From a checkpoint of a small mixture-of-experts model trained on Wikipedia.
Size: vocabulary 8192, 29.3M parameters.
Experts: 64 experts in each of 20 layers, 32 quick GELU neurons an expert, 8 picks a token, a sigmoid router, a shared expert of 64 neurons.
Training: a variant of Adam for the experts, 275M tokens, 8384 steps.
Below are experts of layer 10 (counted from 0) of a mixture-of-experts language model. Rows are named router (the router's row for the expert), up (a neuron's input weights, with its number), down (a neuron's output weights, with its number) and show model dimensions 0-255. Each number is 500 + 50 x the weight over its row's rms, rounded and kept within 0 to 999. Numbers have three digits each.
Before each expert's rows: "mostly gets" lists some tokens that are sent to it at least half of the time; "comes after" lists some tokens at least twice as common just before its tokens as in all text. This comes from a sample of Wikipedia text that the model never trained on. Tokens count by the router's weight.

# expert 38
mostly gets: "°", " United", " N", " John", " n", " William"
comes after: " |", "-", " of", " in", ",", "|"
router:453454455472419534388524450470415543529499516518393548470481575582592535530520562531402515497555425515546522516487426465598581424463405490502368572597504427556541530519538403482477522525498473511567485490478547482479507571474594527475416567440442541443568353630547472579515417458478545505453545527482442519575491452513467514458449407490535524519508454554500514439539424456448516478512439516467460497501573501487591454551436461485482463436493568530549497496468489469530504543503480481539451527570510472522460425467534583476484473444414555608574482509579463517439565437475431543570522577473399477556475523481554533524545480527519518524570512454466574467435524456442431517583454530551562531501511464433511504524413472509593505478450543442520531488503493439444578454538488
up0:529451502476517501478459489471426488464573374590521443481479381480480541532485557465553558388527504501474554527453542540555458544500494427606509526478487435558541498486518525502471429584415421417459505592475556442538527501518496479439552433504435458479441423516544478494539477466526523491537570482544550602571536531453482531510488468487515542467554550468444508563531529473459541558536534509501448439394503481544554467460541571464561524577543536451585540429521456487527488435566501499417443461606540481513431389482435480455472514483467496523508477474452438568540436502471464533421502476543462517475418482478509500407462496535497580559505533512449538393473459436462464425574494475513403612454497467513428558437484630467490405581431502612414434429526455413444439581492513
down0:545487460483479557626542476484520503639501459573510458591467490540500490513523504528504512444511447607505516480477607424461462469451494537546480470424434441475419506453527565437531507509550451511437507626633547475608506498525552561456572461507410487531481511508423473399452478452511533492350546440486470571472577527485464533460462447501487580553528480552479582604555531606494425454561509456483510467450489483459561559480448598471513462480458519517381565557495571420476391506485427450389500510543475481545436478532414501487511531571527504422528553516483563520526531546517477434620528510485433477483532559443479543462484510514523513459530449516521481472515478436490502486509412526451485457580533540474446469481603564532533501477534514483445479429508559443415525564573424

# expert 28
mostly gets: "oh", "ong", " K", "ai", "add", " How"
comes after: " the", " M", " B", " K", " G", " R"
router:471542479495431557486467501538480518553479417503431469566406567526534445494504513514408472512489453484572477487509452550507436544556479488497403493547511451476519550527495512477524538499485506535491507437539548367487534566428492480466493555426468542444530523435495432650512507474483517447511512476511506455506525500383508559421491508498435548540572565579436494463542398436532536437483421526524446469433509518482637446538486484617476391541476544475536455465515497453459524513533617554547501625528448490539632447478507558497522463369507530461430438522559442480442566383443434571551494580489440546449527520552525498527609532509499475405509530492397552434460445459566449466540512437581478517437471478441579482483410502479440551461486483522589516506562516446530490464494445
up0:512483481550504512534484529452452581565452458502524406483442529519577456512530596514535603509512457456526472474486533454446481453592437564498484465513375462537494532562496506528395485570442470465439495456432534459507475494547500492446509527576418550510553479513465419549472484472466460495543510454541581476510527543612469526480484513549519515494407506477507461371495503454556471582382537513532477410475509515429504466471475347544478496527425479508541479509579517525589482448449511486525598444693483449433494494547453488496523500504512491538484485480573471601554496484496446546401577454535473510412543496536418478502622558543521479493449521488454500515497410502393552497529466523559495508600572464465480493482406582587485529572542562556512451466495496381507411528584536
down0:522416483539527500486494461488592572484515533507521512440469446554413579569516509438465527498529492460499474454552497516548496510564514407468526464496511571522464516509519435490512469510518450534578511490472460506534389617413475439582421550558492437543522530501561511494558450587509519486555437483507401487433503516475504382545457558537430542478479450358509465526457478491472432420528455502504436563520443537429643446540487502507455546454462455566543594454480476418455455574476445500480509504378522563568530526509477541467432494399509504417493476450429516501580518544531456527508622424407462540449509481478468512483468602388437505521585553484477424598519549421536490440407527433534469527532573564456466553469535541549522525463450421490405571509417457482550507530471485

# expert 24
mostly gets: " second", " Cup", " %", " Votes", " Total", " third"
comes after: " the", " a", " t", " T", "|", " d"
router:479485490439353602547485565505471522566511421581478437469460528448614473422499510477430472549514367571538535496437407491392566456511525498418455567580530477532509540567638521601480513528508513587490524435490487468474551572528510536487494450470455464480587500517495460566503556410519515452512480473547532501486511493526498490456486457464533513486502507517494490484458399540418459484466494443475400473542495484532606527498498560520419428569521583543447526495411509531534445517513519543506411560471519560582511457539533638483587450345413541495515437541504423471495559416393504492510502621501341570544500441503516502576516555475444487431501500505544509469478500494492540420523480450529488531533423517501551490461461551483512502511577497479511498429490475471474517462438547
up0:550510570515468522423459554528469538516433519513523507468562404521569465499512489507460574453427436461480423501476507526404537433483488461431463466435412585461539450461517504523515470485510475531537551478536448458484562594533423382510453576441497548562511560552473488488557561342476413473548516516471435505455547522492467466459400400532512526493498489589504449474517495376459494588492460526625531540460501473518466647520582554536459419502474514535478563548445439593510535431476536571449518526501553529606520446571555528536521420480479564479556443455507485459536590470504456461465498489462506509473558540485505577533504545532486431541532550556636573518420469562483479368473437428453452531502455556498481446496484502481444574452453409486461477460475537554531425561473512
down0:463493525623553453520546500512418479463477527504444531632447550485459537449597536512448434521485519416423587530484475541444485468458457473446529531566535497521509435554496575492547513508591566451561473527474476432536431528538610530459473387489535550482533525546528433490506425627535516491440520505588471485509488484448513535405497503492562494507470499490462541626480559618523504542509516505505447496483496563596585532531453487477536451427475386478602449481515492442455541418479436518465469440513480483416436488484421518462449489559519510577501539551477456472511518529501463526479544505442446474518474455458542462520477397576556528517528526436466395492492532555398588575482636501413495594501575431484490481548479466485472536533463554430513534606614395526496500470561461

# expert 60
mostly gets: " comp", " pre", " re", " cont", " most", " Com"
comes after: " |", " a", "-", " ", " of", ":"
router:416476463427487529448484511441463517551536540476429553473391498548571506493504478478434547543518394550472594522446475556523468464505463499508447443555538516448425603513617449507514499567507443586459509499443521392503539550487509459473540491489484492479511434546503460551485477404516474509519449542507405460518506533450469512501411376569492487547449518564483544539553376471506504501588474545529418461385532485510516537450463484578522388525531519578534524501485472436484481542516480612538443524510509503591556508512465506489546431440507534514433415544494506436470587411541464516505492610415396499566446534569606535472496539417490521455519455551441533487460517510486456583572414512543506465574463539468574450500453546510431524441513506413569577373536530454499544448425419
up0:512418489514530510423494518543464454512484524541515496528460457534523532472531575435474513506453555590492468535490426525500543551519423498490463399569567501468462438542594532517454489445447500488473515570424495463512462479556603497544474553575388437500532422495557521485524476461489557508497474522522575397498475523533583467575521376441550526452584522467487553564502502466399543526445483464467479526453592450431495464456420488559520469511456499543514674517516482463576471509450550556433403438485461491548534452508426454425493555482474539467506502518442524395564542486549472533504549460498519544574406481497648515263441433496477471536467492425448518513491485568409544504538501426522513527578520468577488468528512487513473531492544500480474493481424395590467544539472525
down0:491507612540546378549517506485510520529514521411587475584514550516409551401582491467559488432460520466544456515506506535451451413489592518526497512586513527526507563488483416477469513450534511544530467368596428539391485498473522548468531601371497539441513505601447475692451524606521479565454452546449500560437514496547472556475552472524488439467529476534499446507494544519434585530475545409490461465476476544472461477475535548470489478569520508504468499484477548507486586490495467486570488502509511447515560518519580508593529537588601463451501542506614491541421516441434469556514385485443520424498477467404428548471567441540532479480513436472450523502430419514467491572466436503474574522472537453424432429523556533422537542503515540462472473513467555477512531446435529

# expert 53
mostly gets: " Votes", " %", " States", " km", " species", "|---|---|---|---|---|---|"
comes after: "\n", " c", " d", " C", "ic", "c"
router:451495413507483613504505542531527489459537419468480477498386514514511483501588505432395421557475424502592569527432411530474542555466519529432370537565517488448503482527575486559479532478515546605428538490497534500485495559530592581440449487463407491399519532505505423538545563433527510421512493450501583519516537491458486486457498384516519497522472420520487566547476505499450519565524469506506347394533506429470590428451498516494513420487517515526503488470462567512440480521473606509441416580501422520567520437533518590477507451397463544489535428488510498491532582398419461564542555674503523486495474478507552464454557517507441473458528512487480569486529507451476492536629522547571470479519443490415541531519459554559500545452542540479511519402490494427498522457513496
up0:445493461563498486474544473462500522455511535589508433459365465506467509513505412454434506524448445453445437475477534565494451564523552493503478484499558471501478530538515526500467561499509450483420376460399536464520430559526510396376416510505473550545516493514482544462451579488491545536448461390473540567477551462529482501422490571576614529466488557515421542500546485519516530525458408491472455495431505544525505451512503455483565450531496447503473547491540449571415481540514520502490474528410571548593509565487433635400489370434508441502537516521495458551484584564506511492570565628466491573563423616560498518455536518505467560507499468493477518556527509492515582454480560500558413568518412530488543482421434513572400585554446492514530527443520494512607401443477479
down0:427426513407457481460576499541446467509459437387499565500521441544540522420528613481456472479510397542574524457476605488539468496503457442542511520481501451547530417508498485454509604496525486522408582637505451523532395526502561551516516468449459508505457471461481523569418575547540498448512531585532553438484549537442491445542447536575479501547433505505575491508486536556539558552425568576496441535574483522463490528567489430508419550517509360508465366525497511400514442434545532482414524478548552438513535474628525483514477574569455578467376475501512461460522501503480526526411427503487451409555435409435510530445481533406520499511474567429531564441501523478502459521500508436458476507535529547479438490431526483545493443505553450491448497559433537500512468581559564

# expert 7
mostly gets: ".", "s.", ").", "a.", "es.", "\"."
comes after: "\n", " ", ")", " 0", " 1", "\""
router:405462511501548667555492523484474471507534498538440528487428540590525591358472540527398513510495441548578534462551462489521386505558498513525407566606444468548525557564509475480467384499509486619521480528565550471452477593500595469549515509508449522461531523559516406609528520608474479439469504502434461472475475476545505509469450456548505492585524465500500414468463501526535478484490410472487423506395557508459602592479493474509486434515528479489488547507524521438519507428513478549505423533476375493570459474498534479489424480406474528572595499494515448538498585417506503627446576559424420455587550476529479496469546507470439518498554488501502521413468439437478519415527428548521434510496472439472447482469507519465490490565521505448553555467526530434514516439495414
up0:548482573576503526458480456439521485470501416581517516503446451595474582614519510472499497486509501511519488478472519546556539451514554481514474503452556470602496627513470439505419492485502529417493441456449627454556436560550456434486540535542548506510536493446592459455443519503441524593481438427481552460479557525465385540579490538558535456566494429539475574562393554606512507539434474597429483456469516497438528523504456494426477485463566475510559449576488546406496482457507467553528442536533481516448468488473503556549476448470564469487479423458482496433549431523568566506559589518495463479526443470439550566410557481526445497492524452482484481522646520573533423535562456374525611532501536586530475464618560523443522513491575497439502557423447463551509517458571533
down0:536447506483492503582474447483488534478480489507494575601390472366510497517486491507424480519453478534478495549507538478486510588506496561570552568581539527417527523408504487483575407485611485473440485528492551472579448513438552558384498511495480461495502429517427482489509421472616494377481530542486500495537498535494515500471545426445563497506542515476574483483489513430554502512561443470509575552387441501569561550439527491516525582474584500574449464460531451548436509501462581453422533642542559534582450505577496607467572482465543431557518547394529499502545533521530556446488509507497564515513449445580567540430418470475427576511545449509515511520503536532447512608462543475494529436470337465544598442583453474482500527520485566567555512453477528523434489497476455

# expert 43
mostly gets: " April", " July", "ust", " December", " May", " November"
comes after: "\n", " L", " W", " S", " on", " H"
router:450511499467467519564459549437431532522492423518476521494541538668579504490512512523408435484546353602558499453403445496541461444547523489435383530647504492541477548546509513532515538571508454524508443496430525502473552596574533532491474494457519448474502412546536483522530450485477519460402485506542480490491471475528497515538492396533556438528563505541418565486555456557559476421496434470467492510448548476492575511526464418563544372535496567526422534561489451505567527439435538508454367521522491422513488485432551586481516480341475495606563511433503439451419581497492451618542469504412358522595513488528518510489559580480474486459475495527493519462474449491457496453468483551503510539487516487457525549480431461535477524561504460527517527471515575457450488490470462
up0:533551511493458490565487507541444468546431464466563503593548499577487508452482485427468468503492487501557480506557525480477463448598577550622476526522601504474522559482538471481533567460487456467439421484552505490441555503597582514443485529518465478483493576472512454491537437549546527539395627514494491480517455499477610503447479516538520553477486465481473563433500577467429524477479510594540504498442523491615525476523538453632532433411419545554483476515564516439513452469518524513435542555476475522511503414417413479470450568458478446520495520476548406508460491460448440588553504538439503412529518475549518444375486337540437538477383519509554497561476566440468588462562509477551457528422429438570569518477425501391472409464457613507479494512543478487496436478434519
down0:500492456473511481441425589514568572447537549523495477439522423453593494502501426439555465559524560560492476479472533416447472467431573569494475504403471561503483481544530509471497390433524567514480548490521539574521490564414470448448505482496539438544471512491578507524471428488467519491575511524517469458528431552413387520506506490452581475477499518523346488471671452535464490564537566504460434431474541491511594520519422549430570453495472443443462486444386539537507447435545469566436526522456555541481456565477503632456433499511476547480576530539469505453484566548517532541593520530580512461517512453406561429584543454413451441544523541459553421513516469573522517514469472504526538549550525502542450476494501543592470426500524493452543537522500478394607529614554487

# expert 42
mostly gets: " 4", " 10", " 6", " 5", " 7", " 2"
comes after: " |", "|", ":", " 1,", "°", "′"
router:471442511435438645568450504432494536480540436580471529503508563501592415449452541515365458537496472511486502522512424535467489511485539523486371504598475512467495557469498468510519498461491527558484595478481490471497508595490508474460403513440478489509588478513495462655553497453511466515494526391478505496451395522523556498494460420545562488536404570526477461475511467505510463478492550499503385573426479422464595513486486570534517412474493478534473496518414587495505512529490582570491474510477516476466525538556526496539552467487449561427514370495467417472489557431434408593558449497500356534485466454523603502463586511391527530557455510593457589481474478469499499516530530538522501597519547487461516496472441585516430491464461418443590512428462517467442528432481514
up0:485458530484536489548483541508503470546471487463446575451500465574528507482491548483476550461570497593508483504498525513532479534598424478502493505421453422518528634449467529544491586555480573366503552517484563502369469487514501438464415532519443450460422459442469486579519428573485464561524462490483489553553420445531479429502562539489529538538545476432470490426526549496513451552406599525526423506474484512530515535480472475546391483450521493486463405579559554467458467445578473479520504437423443428497491457484459473436507466525449567471492445495514504513582506434564476570501566561525465445504485467551404450419607472491445583492494644456386489456551577497471542527586490422428454582510473495519488537387557438588493462490471428488440500450559500561371563505511461
down0:493531428576528469498504512460549546416477526562439548506464499518451449474603454515501581538408613561522496487536475493508469424396506457384564486631465608539472457506522513398535533599470483469546484474502514455473438517465502476525533473474462572483456480475450511507486459524553509503518509431541510523510506475495589564529499521505562499560456512507472526522507464548539488484498472503502455580497515368585434486504443475425475421505478451489514625474618481425426438473470485512491524546576584480501487538455657538586460480471520528470634570512485405569555435571556481510605495546496458442465519491541528494525462483430583473458500518468587493427427515544483456424517517544586580572513428519452491391423391512447508543470466469572527509520437448492550446543480565